Weights of a small mixture-of-experts language model, trained from scratch on English Wikipedia.
Size: 8 layers, width 512, vocabulary 8192, 115M parameters.
Below are experts of layer 2 (counted from 0) of a mixture-of-experts language model. Rows are named router (the router's row for the expert) and show model dimensions 64-127. Each number is 500 + 40 x the weight over its row's rms, rounded and kept within 0 to 999. Numbers have three digits each.
Before each expert's rows: "raises" lists some tokens whose logits its average output raises strongly, later layers aside. This comes from a sample of Wikipedia text that the model never trained on.

# expert 22
raises: " ", ",", " in", " de", " of", " the"
router:545482509456565417533526517555481488454493433436495483409505508489446451473470503467545493510502500537600561571547477537508524538570472509453485529474488536539501458501522505521513527567462515

# expert 0
raises: " ", " and", ",", " in", " the", " a"
router:525519491473509494486515467459534466473479489529498527474521539547466402502533534508543519506502498450427578439557472577440466489478485448497505488516495523578501492536545503522454507508533565

# expert 2
raises: " ", ",", " in", "-", " and", "s"
router:514470537474588510492465487366437511466510433424491457454470413480502477433516523488616480499470428480496494489508502532443516502521442566571461570533532465482489411427499480466522498504474563

# expert 12
raises: " ", ",", ".", " in", " (", " and"
router:475569517469509488528536520526498564542541480519489464496512538441536440445566481491517545445497515483481561468525517539543415476449463464559498496508575510514454425553586465454491509533424546

# expert 20
raises: " ", " first", " main"
router:504466495519493448506538499484508566502504500460476500473506504518478433497474504497507545520513468514510543519571482561527456521440459520473434444452510499491497570487498509485490508495428551

# expert 24
raises: " ", " the", " a", " in", " and"
router:570550519489527511480539505529472484493485478503482552544526497516475483515534570522557557539489490535554528517493514495435521564507508470500452490473489536569409542452482464462496464511498555

# expert 30
raises: " ", " in", ",", " the", " of", "-"
router:483435435491520485502448455566478431500527467537355501479535444477477498502503537500508566523464533464505463508513536549511527542485484439505476591537498515512496511577426504525517497502428539

# expert 4
raises: "-", " ", " in", ",", " and", "s"
router:594533513441527460469461472567427440490512511482477433540503519453533431479507423405481490598537518431526512574468466550555495511612410541502496506474518460502492458505543561477477514538497504

# expert 1
raises: " ", ",", " in", " the", "-", " ("
router:550587555438494415504531428427555514450523470495519474481483543528525521502528409446515441423584450474504534523527544499462478521504520451509517548515541531487520478527541524494519485489421538

# expert 31
raises: " ", "-", ",", " in", " and", " of"
router:548470496485448515487615445473528465490418532564434512493545477530588503452487489537483555506499454576541535462482532473416562456526493487507517527507526486503462436506482624505520528576516538

# expert 15
raises: " of", " and", ",", ".", "-", "'"
router:501508532519480474489475433543485501490541478501478423503502419467561509491621474480510477500514504526530487477519504498464479462511511405479499536462492478562536476497472532464533502500503515

# expert 18
raises: ",", "-", " ", ".", " and", " in"
router:538488524475521441483496495530485520511514460477426448466512507497544448462483477503552484556478531482478475497498574505486526500592487568483476566477538506523519426533500522481485474498494550

# expert 14
raises: " and", " ", "-", " the", "s", " in"
router:555461472549541519447453471432393417516504488468499479519472485476543554501500457482499511419560510456547555556537534536477484538497431463456481541505547475493513499502565589445551477492507547

# expert 27
raises: " ", "-", "s", ".", ",", " and"
router:594493432551522470500462439539465439483499488530490472367504523450523448477570444523478545508511558471497565558506542500527526468488458402469485591491517545521502515592563589437464499490524552